From a checkpoint of a small mixture-of-experts model trained on Wikipedia: 320 squared ReLU neurons an expert.
Below are experts of layer 7 (counted from 0) of a mixture-of-experts language model. Rows are named router (the router's row for the expert), up (a neuron's input weights, with its number), down (a neuron's output weights, with its number) and show model dimensions 0-127. Each number is 500 + 25 x the weight over its row's rms, rounded and kept within 0 to 999. Numbers have three digits each.
Before each expert's rows: "comes before" lists some tokens at least twice as common just after its tokens as in all text. This comes from a sample of Wikipedia text that the model never trained on. Tokens count by the router's weight.

# expert 12
comes before: "| ", "years ", "of ", "|", "years", "May "
router:475501525513482512479519517524528541499540517524474491500492491488531461498537471488481545519506528466505475503505485512511469536506489487493535500489503508503502529545448500479479484514460447495496508519525525473515491499510481464453511507541471460483558487525495480449449529499504495508513481543517463485529542490473509556493474491522516454556548494497494527474498512511519523486494
up0:486467558491543489478458526515450522490485537527527493474499529521497482476464526527473495499542500448498542472494502511509496497495525499502451515529509491471495530499545502481518465492540510467505526472541493469490473530508470496515460538475491465484503480493536481466499481527525491473473482506516524475530466510506480521513521513526490527510537486481526489498462488525532513488485
down0:542481525513484533497509501484503503518437540500488488511474509489468529523473504507519521496487512538535505491492514533489507547496505475499463488540492463505508521530514535494514496537511521481492525519483516535531485517544441493534498481537553514513474511521518554511477447541547525504502520514501483528515502569474504489534513503487505502549516509491531500447497482497486524513522
up1:473533501520532488473558511513506482506523477556449495501485529474524511475546484454514535476483512488487517507523453470540480512488489471471529495489514490526524526516510480500527521460464492491479484512475456513521469491498508511504476495495532475506511514492521536514472466495488443511466485473543506496521504488539561546486503562481516484501496516539516468499489587532477475518454
down1:499505527530490497516555505501483515459485529521497508498483447462481496481540508517509482475479475481554535516510510473449522489490521492514491485521515486432501501524488456540503485463541535499488534482534468522483500531502497495475504486479483517516495563476523494515482455463505455520499502545485528519525477496522471513527523477527464471535518470499495510498520503476483485523479
up2:534510486528505501535520475536548455505452555501502473508536507536569500550523476524501503496482518496509552482507510524572470470488504498524506510518473481464499517476528524568507509456492508480522499471491566487522498516520498508523512494512503495512472513482536498471501508496498493451528480518502518486487460478501501486503557432483473540496514488470521499487484488494558454473497
down2:498534530508475543505484497494527488440470572522495480521514491553547525518519508485508452489479534486535510484479522531535509552492475498459525503456507472466468492529518505480486478476493520566526463508554502523422518448510494518515495537512508506506499496487527492481550504545467485511502497482514509502491477456479543498488521496498494471512505524471459524517479484514532490542514
up3:474520542504493572467491496508471492503495507474506521477447494538535468495498491485523519503510541505522508517515483497515513496484480510432547497502520504518494576483506551484473515482517541462513496497507489495475508512511514504525455532546494529476500472479522499471474482488491469493441503514543452530492506465510541508489497514500503512491488514531503493483474499526543495522492
down3:500502511442553474477482525493532475540491499513546503526510475470508465495487485476519451500541521500478521458469529475528503541463461492485468496497494475477487511540498482561571515437521472485513508475472456516483524460516529529500518532477494502493490511482453474479523508469490460530503518502502540536489478505493491476484503527487491515500491516511510481472496488489471487492514
up4:481479485454496476537500519467501499504528450523459533491497476463526477474467463464508473564482481461527542502473506507539506492480484453560554513513489471504457508468496456486491484517508519486512508481478484521503490496487499510492478492481511521517511473516491513499489504462487531509473463480520532449507514502529454510489501516484493549493530468439488498497509475513509455482504
down4:496491471473514511467498488511488493513529471493472511555474512535511519505486521488524494499497530473519504476540492447539488466520485509502491510505510512530466497498503511490506466499494466482472453488524487544560463482506467520476517477529496509491540453525491537510545488497434507476505490496511481486527511518545518465488475480522491544470477506496509485543500506478511538530501
up5:519513546474477529516481473559529492529488469488545494488467502479533492500517504477477468483501553479490493538485523528529485536498502454530499541463496479534487493545508532517544455525472543459447507498558529429498471484476477460532483520499502512487492501452466488460521510452480519507496489506512469468516467513515499481500504486462502490509560510529468489542539509502484482529538
down5:544501466506524529476491486514434497505528515531487526465479511529503457526540514529507468493491488473497501480513457493508521468531509494457470543518516475530470456524495484502511531493476538553564473525560479532489473468532518518491477507532475524509498513472488551503493523475478497462525478471476487491445515491523475516496525491521490532458505491498493499550481486460517504452472
up6:476485508510504495519464469522509521485513505516525516476476483494530504518484459499499464530470501488464500479485514489502492494536500493508541527517512538506493457478505529458531497507517486552489511500507515524489479507517487475529515537535488517512524498518551507501485433553513479522507538487502509471501456478468488519493512420532528452561524508538505497540492515545490520480510
down6:527490485513514505507505484473495536507509513548517471489489487462484515499547485458474496494497521481508475498467512510547467498509482476503506464518483503526529471457494526506459488505484536502514469474493479494512525524501534483521502523470487506504503492491531517530484523519498478535515503489525548506468449505505527491478472558468520512523493480531431510505501496534489522488481
up7:495458541488525514487522483505470470483469471505474497513489466513546504469495482454522487502467502501505525493464430499500508483548512467479478498510558510495474494474465505450476498501501533470504473517509449488449482503558498507494517473461528516458506482459473504527462523515516484482506479515544502500512497517478513525498543485487482506466472537548491491502526523502513513466470
down7:522500536466498473492497504537532476473492490467467497496478527477487491525472476499474450477489536505522485516469504519545473499510462501489467550497479485496519524505491526515472518480552478497515501529511523465470505512527511468541512533531489545531529493487507506498548531524494511485476461514550531486513535474493527498511457511480476447476461495485543549484473480491491525489479
up8:498494499505475488470481494520447548557496528509506437463515526494534464530480486462507514475509460485481486515503514526520493518525473500512499460514540491507510484492537472506511501525536474539506445550522496523512525516470488500523530538461530438515485494521525463475510466513481504520496451480486477522477510515493509553522460510540498483485515447478535501468448507477514491554474
down8:517492488484514468476470482509525481499490492489495521458485475518564514489507520505492516508517502527492547489508514477479487487503507491481522486535471508517493504553458498483520459494463560504557517529576555511527494514502538497512508530514516539523509494518480506514484486475467521502518498495509519534481559484500477542521509504463508486523528527520479474485467510521491536506494
up9:503489470464513521487486507489524529509476496477489510540474488508492473522496496464507502523476484477503529484469486529467495533522530474533474450499479556507494442485517470488491473490503522509500508502483525513500464529500541512501479483494532488574499484462494463548476501471500495520493436475466488507530538487489518496503514556487540496498514494465474477528519503444484482447476
down9:534496524501457507486479462536471507495526523516508472507511528493505492525470442472465541498509532484505500512492518532490503464444499501510539464463506508486501495513485461470534537488494520504490495485521534498523486501513490473444451471529488492485504496479469522510550497470494475477468491474508495516531527477503492536462526490488489485501516529516495463505512478452497520511479
up10:470492513511555500506457497538456476474500517514548503481533511529469469471489483521479521471499477521501496495522498504537521492496522518508484512471526506535441455457549502480523472514531526510505507539495499509489478487517469492487466512532493489483478489514453516465491517486507442507531505530525498475501515490503461519515550490484477507462521521488533497482531486533515490485491
down10:468488477530529535476523443537512505478512485531529513513455538524495485506529559497493447513503503528547500497562509492499511520497508491510479506498488474507476541485553452513467447526511515508506534533524514518543493549528539499500526494508514553513510510525494499527498528462500537503493538505578517489494489538497530493494517481498518536528471496515470493518466506504490479497525
up11:485526511546481474501507485568516477477495462531532497487491461500474489498477474510498524512524542516488513518448479536483546520452462498467471519527490491529491474544496472481472475485522471481499524499495498510523487495491532510507477496504515520473510531512480476496517483482520511491498512546491480462444539468492511503506500483510491495524457528534479502518472507492506534489499
down11:474515504484475474518503510477530504500500496490497505497506511520506489477514481506478507531480541485460478508499498488515488528523476497500479526485486496527508476482410551516484503553493518463454497511480491499506470498525489513479501481554511493476504524495551489484482504481488536505536495470513480505478516497470478481550517491480513498465466532506512501474568549501547441477475
up12:501525515501493501471515482478502540520551491476486434475489501455518521498510503509508463482482519527477486501434502490482454515528479486489513467507511499478506498573481461476483520501501494546507485507484464524483503499525515472489517506523518503505505479504522525507488551448486471531479529524525497527468490518496471487551513476535490510513537498504492512529474493499493512521477
down12:512471483504520537482483485506481458508466521535512478509531514523524471478558496513498547469469569536456531481521455468533514523486501534500450497514486514494527516452558522539510484511525533548532509509541515483536478462518501508530476520485502542570494523487530476511488528531525506503483486523485460501524442560472550523524473484511484524523484522492511516502487504493516495481491
up13:503538549525518546466483521470514491540544509493523500479516500526475497527492480475502519503511525565478516468504503492444513515441487498472463524518526489529497537523489513528532509479470516525550494520486549528494509496498486485445506520492492486523500494527489521494514526511506500525543490483533507522499460522511477528496527473506513461491506520475459494514548480500489512530510
down13:531489497489426490510496500483476521503507472517475495458540479502517525488558474553505524520542521470527538467519509524491452501527521532516506494519526489590516458486497524475487479528531479469507476485492464498503513477462484522495474497502532501478509473493505476497495511495502485459512457540483483431499512463500505476538511482479490488518543495523490540482488525518508488454509
up14:497535518472483475522477505456514477491499504471527544487515513489533487454526505500477476505476527456491497508483512509517448503479492490525532506536531526501526488476465522496443459479512470562488489445521513497504486506524506475540500443495518525480450501512510510507476503523481489461506474518507517496495554471483527510522520570520526513462507496533489521536544488464500484524492
down14:493514520502495502543514469564509480511503501484494474502486524467561472520501529506539479478507506524507515503513513466511473534506468513498473520538492495522503499487489467460552506482488537504581484521497496463515504462546506466487521487467532485501493495518475528474521520498476476479529456522520467453483499504487532514434514506491470488458541515484511492489490462498485485517470
up15:540549487505474485471516502528451516519471465515504499532508458494527483524526503445514510512539522535470518477494463520497465528525507531506467478543507493481536528518490495476557454535505449525509466512525478515529490503496518506497515531515478502486498531533514529496475498512526509506504498451536477469495526466501502531508475501482459526519565522478560504470507483488503524496561
down15:467459485474485523511487493485505561503469512500514508534506472459482493465493470469516450461507473534455475532606479499480523492495525518535494513511464488500497484500538551478517499548512480511497513542530474482488536481511491536490478524476511468486512511526473497502490547479486492436524474525487484493468509513533501497462459465520559508495510472477464511531501471479486509526504
up16:507537514508473515508460434514518488513479519492513482488485452453486490472521480482511485534498514471545504550457531444504530519490520481535489480549489494467521519526515472507522516525479541499549503537507513528485514505518496484509491447495518499499476503477487512512507550478532464496509494517477472508557511477502547536534473477487491490549477489519460495520515502510500527509540
down16:529543498522551481471500515474490491469489506502495492511480499507506515485545501505540501553532477514519450496444534507522523459547526579494506493438484453498470494494528509511543473511478526490518487488477506487476507516491508480528513492475479488514487472484499511505497534502509496515516483494487501484516479495523502537507520523482500537472469472503471481466519469539509508504521

# expert 29
comes before: " ", "0 ", "0", "−", "1", "+"
router:449483489502467474502512494529537536548539535478439495509498498530534485512528500491455530530512524436458511501498486486529535530525466515461482558476495481456490497529471481482522489539484478529478515521551505511503489507532498473497487513498493489485534485512483480480483524524523489498523471495517467489545541498481506474514476471519500484550559512541495532486467520536531514475486
up0:520494494511512490509433534486483505509544493491464503486546503487513532469459516503546470512468491486462507483509520541514523509503499521491494477533532491474541494525533538489514506529455513529428456482504540496519472474470486515479525489492521508514498468506492500472506496492465514489513456495441453489503482480485523510516509508550513508497466490539531495499519488511466538480553
down0:471518506477470467485492497552510500506515498471544508483482497514518491514473477483521528451517511463494497472507486478464495503497543490519513547514488531489474533529457470503491495495527513506538456470470452505528533487515506490484494471509538505476499490540526519498476485501503482480478511483464509503515510483465522509454523498518516511496507469496469532490547526487525517493526
up1:526514476492481552497517507473477523538511513528480516489480497502453447539498482500501457514507477480493523514549514479544490458539526482476489525493440527484531489491467489472523507529484530505519510474506475451485519476461475475447489501513473500492490496454527508503473530515540524502482494470514537508513457510484491533487506503492512505480518502466514511468486464534542550495519
down1:476509523476491474517504509532502512514521536511489466489484538505522527483491483503522493485499490466544485493521479450461499468493472496539523512505490512471483533559474501497536456477507492512506490454481499530526498515508527506480488511481524519449494521507508520466474488479496488460454500510476534481516511485475531511465497480550547497527502464477475534465543497472503529516514
up2:523497507512491498503548455475488477537509510477511484525525484459513412500509509479480469501512533554480481487489529528511494469499497492465515496525470447467487485527456482477509531513485501511479504497480470512503492512520486474512487495557515470474495504486429438506474478507457501534460519522453518512530524520476535520453527497512511495506461478527526501485517486559468541500504
down2:509494499523527525497496508461503500492501509520462474523512498489482520474523511517511483524489487532514515515488516556528517514505467506481493462489480478512519470472518538494523514498461497513465531524545525498482480503482496528500529536464465504536507506460469489499508501510495535509533483502529501480484499502509465485546481515480504488498492524496522464520450477495501494498486
up3:499545547529501528460470466510450448522520489490493473507540477488524515486482474525496491545505501494516540463485506508471518468454465463496483490509494454532487529543503519495532456518502504477518524505517516504517515502485499464475525487491512445523522529494515503504506511485495498506482482503521479486513483528500478527488492465517505539512493540538465536405494479481508547531487
down3:527485492516523525519514502448489502499486507531442488514512518498482508484535516524482469543481492526515507532491516525542506503509465503474488461491507473511530463473533539497510493500474487500459549529532552513466470506480500519520498527489461495523504507448472474503501509509503521519517491516539489481475491510540477501545472507475493492511496541498527476506450472507491492504474
up4:501454549502515474503534520494476460544496483499530463463508486488470494494508471500497471525459483557467510537487507504508507482487516495480494499489516503509464513486462521509493472526498513484486468516497517522468494508542549451531537500477533479575463524539507451465524542515519466514510475455510488506540524502526481495512506473500457491506489529454465471499496493488473509522474
down4:529483499517524525516507507454487496498488503525455492515508503489477510483531518520473477553488493539509498527493515528531507491502463508480490454484507465516527458466539531495503504509471493497465539532531539497468468514490486512515507531497463497525505507461474479498522515504505518524531496515531493496486491519534468488552481503472478490499492534508523473511449470506478482508480
up5:503486528474498499472533505517530515548478443495513477542476488471495514499533480516463492531499467506530477458488467487500502494549540498476502483505471510493518494476480517521505517483474462481536485504448476521486525485495481442499519509518541521510479544497519513466520459430509486495500486472459478546488516485525522541540432477478451485512511506484483501466480488517484474499461
down5:529477501521541530519518506458483495491488500531467488516509495495481493490533514524474467543491484529511508528484520527531505514515470508490479462488511447515523478470540532497495494497470484492465550515527535496479460517493489519516506527495469500518500518455469478506515501501515516526514482505542484501490496500527489487542467503491477498498488530509525470508454462509473473515477
up6:486515496515486446549478494508497496503486512520545493476518523541490486521499501495440519525538488483505520478504480493505508462494530530467489497472501523538504462473468483473480541488506462465536496496481499496517509465515504462516557500507504506495503472524498485473503516476480527452524488491494463509498493495518515525538515518495505504547495519509478490458487515521504512501481
down6:506488487497495459496491496522503496518529507477488497545514519507527509497463517472491496503514531480501486523522527463481466504463474550507474537559505513436525497549500496508474521494526502483527473494527445484531525442467505459497510440496468458541543472539500475489464503490510490487478504510486477505481537518494487525526542499551534525498512546512515502504561477447530507490527
up7:517498460512508493509430498491513538522512473542534490538490460484512512456494466494519482516500496509506454500487486499521500529461486492516481529496505487472497512518540483463500451512493478476485502490556550478512493481513523520485477498533491504509538495496473499431539491486547499464528481507447496504510538438534493510551492453518485466490506557511495523501458501520472485458491
down7:524480495524524532522512496452485502497485513532454493516512511491482511485534526517475466551484489534507504530491509534530504497504462506482487453482515466508524468467541537496511495507469487498459546532525552498473473514487497514515509528493466490524504509451469483506518511494506520520522485520535494490489488515534478488545474509480487496505493534496535471505454472510477491508477
up8:461493484551508518481468474426448512512546575490473491494509477507482509510500484517496492475502514503504500497493472490491468477489479580496529470486501489496533514506502534523510456461474502512426494495571503532509523476509487507483480497524475467498509535508470471475473526476460485539512475489468492522481488478477455516485529512498479514494496456524484484510512509485483464474483
down8:478522515469488471492497512534526487521499495466554512487495472509518491513469484464506532459510517467485499465518492459478505499476543507507502567522468546505463502523465461498502506494537517520525468459486442500526525488522520482478497478494521513470488490548537503488495503495494472487498524502485504520518484481469519520461527478516526500489494462503475526495540528504525515499513
up9:543483493483513540549527517534510503500470508525474546494546500476511496486491463531494517511523510451491475501483494467515568523501491519501503508507492509547543516489485503507479549530487490444486467537463507477480514485498471479531521480482533495542485498482514503492511508506510494450549468512511488479485484479512490427487487498506486511511515484492558501466486481503546494524515
down9:449508497485455464506492500536511530507521494463498494532501489521536496502504478499492544473502528470508505510511503497492508484504528480526522532485512511479479514515483454516473477503546497524543483477447456545552515499476505516495506496497502527461508490537537516504493499518493523467491510486479491489502483488468535507465546506524522541501521481499490523462524487509518502506498
up10:450527519500544474485494500496508502510502489519506523496488539507508463499506474484555486533502504513507491475486484475488517498484495466528507489529511491541498509488526525484537509520507514518441508507481490470514490482497486513500464519531502504487480536483459498506495535511489520561451549473475483522504509475468488516517515502505487488542486496487500532477523460531498532514503
down10:473515511480471467498495488544512499507515497481547514494481479519521494513474474482527532463510507464493500469510490479469506498502539488518521536509486534490475540526463469499502497491534511505529455470450453504531525485501513495486495472513540509472491490539522516503478487495495480480474509483466509506507517490473522501447531506523522506506506469494477536486548520489513513487520
up11:499470468493494532510514533505472512556483525504497508480515459503533533473438509480519494525521524490534560509466526465515537521509510495506455480449484466512458461493555459524469459519475503526473511547521461516515534482488480451518497498500495472461528551523487487456525498463524503494514484496530467511539553499479451454492508517508517515502503518497488512472526433513524500484524
down11:473512491504509552520509499455478488490472553511448497534528493496477507498522532511476448556497476533523495517494484508533519519500454497517513477498513463483523456459520553496510489483493493475463533509563530491481442541487474529506505513480479492518529503484457476506543496513525539514533464533546498502512469524531506508534474526461515499500497536493531494515474488491503519512457
up12:516513487468509524531486510493495473513488515516512526472484492505525516470509497493521533492517461525488522545480464476458495541488477522501466512463473465508525521518536460520495493525532462516481485542487520504479483513519489476533562540471523455439526515482514482535475527497495524530464499453493480483500551529445501494492467497532478479517473477495545530511481461497512503544456
down12:491526480455490494511476487526480484524463524514498486470491530528475495511498505466516483474475464466507491502474521525515499504500496460517484518456509488446523548511504509477524472495496491500472477480409484553513520530482518530519501507522526500470500506505473498493496512503521528498449503479511548457484517495510501464498534517505529509500495482479517537506483483508462548501492
up13:477512506517481478475450498535530475463484479496510535513533518488507530472448450497537515481507510480489529544547528471498521512505483491496466467522491467539465502496510512518526479472500516502468479455465498520536471467474467520504535503526520542507463530499508482516468544506492504512485515514455505507534478485491515500495463446502502472479508476497506521562485519532503489503443
down13:479501493469490488482464546543534496476513481490507502479492483498515520510471502450508541481512518469475485454535493454505512494526549502508541531510483529505490520513491471521452529503534519500537466477494443465521518536522524506496505473507497500489488481533527511517509464530493450507519502476477490508521466498467509490454531475517513531487512471489465527492512550459517490477488
up14:504468523541494500504510462544499488481495539496499522463537516534502477514505489484467480481556530479474508505514496476520526502494510490465494543526500519489479490468529515484466481540487520509525526459444484476514504544488512521489485455454423480468478509506512494513553465466543482505468519524523524497497464544540503495480527514517534483505542539489479483524506499521517453493478
down14:475520505477478468487497503542508502507509499468543514482489496504524496518468485481521534451522507472490492473513480471464494492494546496514509555521485534490477535528462468502489497498543520509540458471475453493521535484512503487482493474503530502475491478555534525506481486501497478476482517486465514504521514494467516513457522494516518512494518477499479530495552527491518510496527
up15:472520473549545478526516481511474497490511535491507515507511462459515494521438509512473511495500532488488474493465492494545480505501498531507552471534530519508497474533481518500501473569516489479468451509515483465491486492528455503513475509505518491495531485525531478516480504458436480503461495515518496507499521509508496485509507526559453522496527537511510473476475530504506451508499
down15:489507506473477469469486497550510501502518483462547510483482492514513497522464481482522536456516515478496493466515481469472494500494540501505512553522489530494478532535461455503485513496538516511550459467483445491527525494519508490483503473506526519472494492548530519495486486511491482479483518483460508515519508490460510512450521489516507507492502479501473527494533525489531505487524
up16:522514483543498469511487521500495472512438520537496519486524487489503530534541534525483485467503520436544544501462468480478483518507478493562475498506510490534496462503510545505488521509445516506512517513470494460545508493529491477486514466499497474520541520517554526495537488493505498505470484505490567503467437496474512506523541513542490491525496497520492510492514532508480526488531
down16:498508499465476458471478502543519503509521483460555519493481468507516487510470462471515520458513509489495492465513488468469498480491526500496525553538479536499466513534477448501485497501535509522550450474504433503516509479500497473465497472506515510484500490548515512503493495510485481467493518481463509535525520501472506494458517495519508514505514482503464507506539534495530474485533

# expert 39
comes before: "% ", ".", ",", "; ", "%", "0 "
router:503506480516500448460504517528531494526503514513510509499511513521512561485548485435503494515506516457484503489503464546502533508482482543490521543462496515555470482558484523475526496515468491540484487517497555500525507516491462526528463510533468514518539528509519476481500515496484493522487489472487510482577522513509496479509492505469480496500508498500498520501519510567495541482507
up0:482503531513471479475506491518512496501490506512425523486503542483500513455508464467520510496500491509460493489463521489538508467444442531512500514478519474491508487505517510509535500475459500485468483488483494510508498506508522494477509473473501519497497540535534502501466487501477499512531482522495531450512502519479523502551533516476516501460470452509529535478492519463519517526525
down0:513464483498470452442525564505462476511512482512515507438480494502519489509524495506482460507488452499553517528505468469450516508480530508478498534499475550471518523495559485560508566509506523497510476481487501526458517510511501484492486482504504466460481517554514500510489509530521493525470491461482515485498467494478487522497518482536462505466476513491485473512505488523548504503509
up1:479554493520483443497540470469443495500552511471495529497500493484512496515533528467442520479476485523498500531465452492473523501501508477536478505518527444493509524487539505509496511534482425506535445498530442519493555484457501500496528528532510496520492513540498506507569527487478533491520501494503514465495516530496517513503521516523496470471470504471440524472527483474519494488489
down1:553515521467454498499521511545505498510542536531505519499476494494471495514451499474530551487502513497510484483456522496509523511482479508496530512462509484513502470554472469518472465494479486441492470473519487498529534558480466498479515494522525509473522498474552488461539498538541509492489457547492444544486545478491565481470475519479518522484526475504513512505470506492492531487512
up2:493539534514485539477558492466517524494487498501486510521462486502501486497494485502499476520476514527508483487487494502496507500514557485503480477477495548472527462505491502494507456460505446488494512481507488484445504521455504551513484525474524535466498511497489480539478520514465492484480491465489521532548483522485505480508418507550504479494530489501473487494544485513500497481464
down2:510463473517515538486482478540530459491517490489482508486522538498489493516527460465558500542463509502521501459513481511471485537562528495514427491514477486489435468487473510505440513502530501517500529470513508518496531498499500502492479501501491488522487517493488564502512537526523503481471485484526487509441461521518510528486484505482521488493519514504484465473501525489494515467552
up3:475491498507462453516479506543488541509512484479486507508511488487468525497521496504498429523523518567506497490477493461544510525471547496511441448496501498509499520510521486517487509499521494475508485482547501458517513506482498454518499439457537480494479474491497459466503507552474488468509493468520538465515502511457549487514507514515494553475490488468495498513459502515491528501467
down3:498511494468502456515502545503486498494524506525483486523484495515532474537492471500511520518490512509488508492474543520492487492476487487483498517515511493484476527484480494501471481460497512515494506524525498474513488524492523512510519498507502489552467547454447512457448493486477499519495439503518503482509520502497503491537447491470515472470480551503498527505472473510520491513516
up4:483505494522515519522515566492521539523524488471522484464542506480526474489448506510525512472515484497529513498496494539499529503470554535482503495514527492517548479480488469484540502511490492542511502491505509508489529529510485483491470480492481469560530503498532465525500486500496501532513507492505455519463532546516480481488485493484500539439485520521504509483546414539525515540513
down4:483457544502505489531498519506500516491521519534522521520487500478484539534473536501478487498515488497522436504492517499448477475504450482516517507514498500525468484504508498544496537480547496536448513498475537502496481506443543479497465505519486514510558517479473499497523495523538547502505464553531528505519511522451502496461496512505508512500490527510532559494518477506483489477563
up5:516491507495478469538529489555506459545529497474516456450494505458489543501467499489530445526471506505491488492519504471495518531481535559556505480471513493507490512521463515538484476520513487534511524466474493510491560537485475492508453502528453516533498492470512532518498488505508494504495457510505466539535515479461524485509489511523502515460486500467537514514479516493454521513492
down5:506496527499476473491487491467494535517528497481462478500508471473473483508478519475500479448477492499501535515486475537515491501514521464451478570472482546427498562536504495456497498519516492511496525491485485501494526516492503486430511496548516505517499489486485515460520485525479456504485488527500519522468487519456501496514487496502462491538491553475508468505551494514482506504495
up6:524492528497493525521458499527516527490468499458528475474540464509490505505510515447468500500494510523497512495503511521540470494505478537486526502476497475529506520491492493541518512542464512526504518549497475520517507531480541479491499503504521476455471514510531513466505518510498503513486528437558539489512485507466528501452505475484509510524455475492521482521512493571475501488492
down6:506500547476527502506471443435528450530524489473453512490468507487549498527453437493496502519503495541453515501508484488508484494495483494496465498457507500543488519525498456495475502486545498468477515472475487476500509494472535505465496530461490505506499521511489488504518510456486489443475494459509475520516504516510482541549528496521535514491516550493449519490466494509490486487522
up7:504515469511533505506481483470499508530495483492512475498489522520510480553510486527457508516555493487507479530544474480450530478487527459537499529484486482526471466473467506527541524498461539514489512554494504514478500511521519472519489468526491544524498505490495525477493467500467491499496454477521477500497501491501522515532515437512466515484543500500469493521532534512476497537498
down7:511484484503514481528509534490487534517524500483481527478544502513472473550476488485469526505472495539530495491526538510499450475547498529508489500508517569514496492514497502529503489476511525463533516507515497457510515496524496497518519516474486511503546547473493450455531513445556485535530444542513499482515462495460532500483490503509486476451435453535460481513511505472489477473476
up8:528450499500490498477482500468485514503543492473503484507486561508525501519524485501481509481468551512484487535469483510476523499497496511490466481503492511497508485531510516509528516486509486520490535522500481491500531455525483517525469512527499480550515512509501533454496468506487473474492514475482531478474499474450489462513488541506475499472487490518506490501502500510523522502535
down8:508512468524525485478493517487483517509460517524518504485516463504474497506493487509506534537489522508524516508502443494502471470461495460538489479490535483448446518528480452486503524513480512479492487513519458490514520512510491466490543534530446492478502457489473560490493525451488515518471499456451494493532508454480511479478483485500495487494531488541480512503475517478482441494493
up9:473478541490479528501471494535500498498492478524514494513532494518477521475508450525518481488526460492500536503504513498534515523518483538501499474483519511491495469493526479486494523516525536502495510525519518544496505517541534519492525490554517525480498480498508486478489514510465518523496494471506524519563530479484497502520478531512485477534470521497488462497539509541497505469485
down9:532568496545474502507506470475500512498499526503492554474444452517539524462493531485495511473482520489541488524494456498487460512468485471502558476489488460488491496490516511447491491525526495500500508500442494476512510501556464529514489451513546505485507506483475445474491492499499495516505505506479507509491492450486527480490481505527499522476492464445466535467500509520513521542520
up10:457523468509476467524534511521487539489498471524521486537493443506487504489534509513485510495522498496538514519497539491506486521521546532475485587485511560517497500535509442480551508533508457484446498521476472504470511526469511473475521470502480506534468486448471481515464511498473539512498473483493491502506492495526529521522473529510497494485476458438511512485504459479475519478530
down10:508521483506516514488504480523489521456531499518529508465522455489481464509488478514539550510534485501483515508504513512459517489519516532521531551497484462509487493487510475475509524467492465573506524473568532485503531511511517470499517467494491556511561486533576510500478473499509541474501473530464541473537500502509497475496528526493465518524525503505489520495478523518491505522464
up11:512564493479508508504559467478489466537533479472500506543477475532522495520490473531512524503508475548478457511506505480472496459474512498461530503459505526514491536500511498497499487475513550532516484507455489485522498495517500435495443509500515464490487499545475521479524506476513480506509510491528515484498514544554534483529459528503469500499478476497495496530449471486496484487443
down11:480508543485511524477497508526509503468478498431494470461515576501497464482520478510521502501549479504480500521472458472512538497496503455483479457468537472505543500545484493502477530441487498498479495549488530484474567443532505529492459482481485531515484487495529520478488474541476497467500486499519530501488494511539520509481532512499516481446494468518466480463481506517494499527525
up12:480512491493482516523489521486494428491477531492520533479483487520507547535488465465460523499480504506494553513469494505544519493528478538520494509525470462488518472504490479506527494510522522436454545510525541498524505484541528502527531518522492514464514538494494503499484503454545466491468509506501514485488487468473499544472485480521506511504519472530499518536537463483520512538494
down12:549503487536511500477500502492439512510517505477466469474510516481469538513500478503538543475537535522472541498466506508541501490510534518507537560475543477498519498502505501483486519538548523507475498505486498513481522509527504505504505512503483549537494495513516520503537486543490495517533519516519467542490509502482529516522535532554514520506442469484452395469430484495490512512512
up13:495496498509473498517437499522523522487492470518490471511521461519503497518475530473448452489495512474485504449499458524541497527472535507505504466530482527503498487532497468533499558530501522508485510498458490504501497542507483553501476526525523484486504512496509517483495475468537459478500464477489525472533477504495523483514511524508547502485523498512473516470521540534508483487499
down13:504502506493447494526520489521562483515497548487554521526518568482501498495490470472492525486530503464495488536499503495482473518553493449485499541497522525482518497465533502482488539519487494521570541498477520506452474476514498506512495537487465490529491475492487507533492522493528485478489508506480545516487460487474532485523450511529520507562510489510504467499549474471493496496521
up14:486484481484476508480470502447507461505545505501461463517499466495481525509522495527494511518475501552541497507500522443497494490511531501523516521494522487528508488446515451513481467544506453549525525475529527474487470517488443515495467484504514482487538460504498476467539499494519502542458481491511485499517513525532499460494507494542520474463531508489483489498468503514491469481483
down14:517557525520511482518506499510504481485497512519490470522491492454508523521468471519483467508501500482521538501469462455514497474453500524495515523509504532510500520502463579515467489534524528510480518533506532519521535504516502526484533485509478512486507494487478530560513500469461499527464500513492481438501476482494524489549521482551549517532495526547524487536524525526506457515494
up15:508518562504473528529485506514485501517543499474549535508514506536505514518488474495511486507500504535476478496503512515498542525522524516489508541515488514536488473475483530499558505507496541489487497506532512501468532461487486504523482534508500493497503461479536455507525484467509506487465546500463480492501510477504522518470520476515533500476495493484515544492553527463505509496521
down15:501550500561502460513535468496512498513489516554482500532501497479491512537497514530508524525514516472528555462543532505475520477472486491526519476507485520477466444522492504460451519509519508493490474501506520522563533506521519490491439503508480496539504504489456496492538468510479528486526543459451475506490465521469491507468521463562515496555504499467508532481472567510470501528541
up16:508540509490487534506500526488495467532433493480495524490468480475479487481526492475510482476514504477502456466543513480506487435485527456509526526488459509486522465552522569462479516451526476516531499439479530528484491481516487495440536528484515514517457517524494462486500506472506493459482479528513497466500468527561511523492491509510468492470543522500488512482490500471516478500477
down16:466500468469461506475476526477451453469538492539528472528471521533490492491485491519527516519476472487511452492485484458501539540526561485486483493542484503568464514504463483517473496507463484520504485497501484514453489510498516502528486568499473494513516480478531526507508488508470499494480518494497465519446461487497463483529496527510478526519460479484441536534511538505538505497502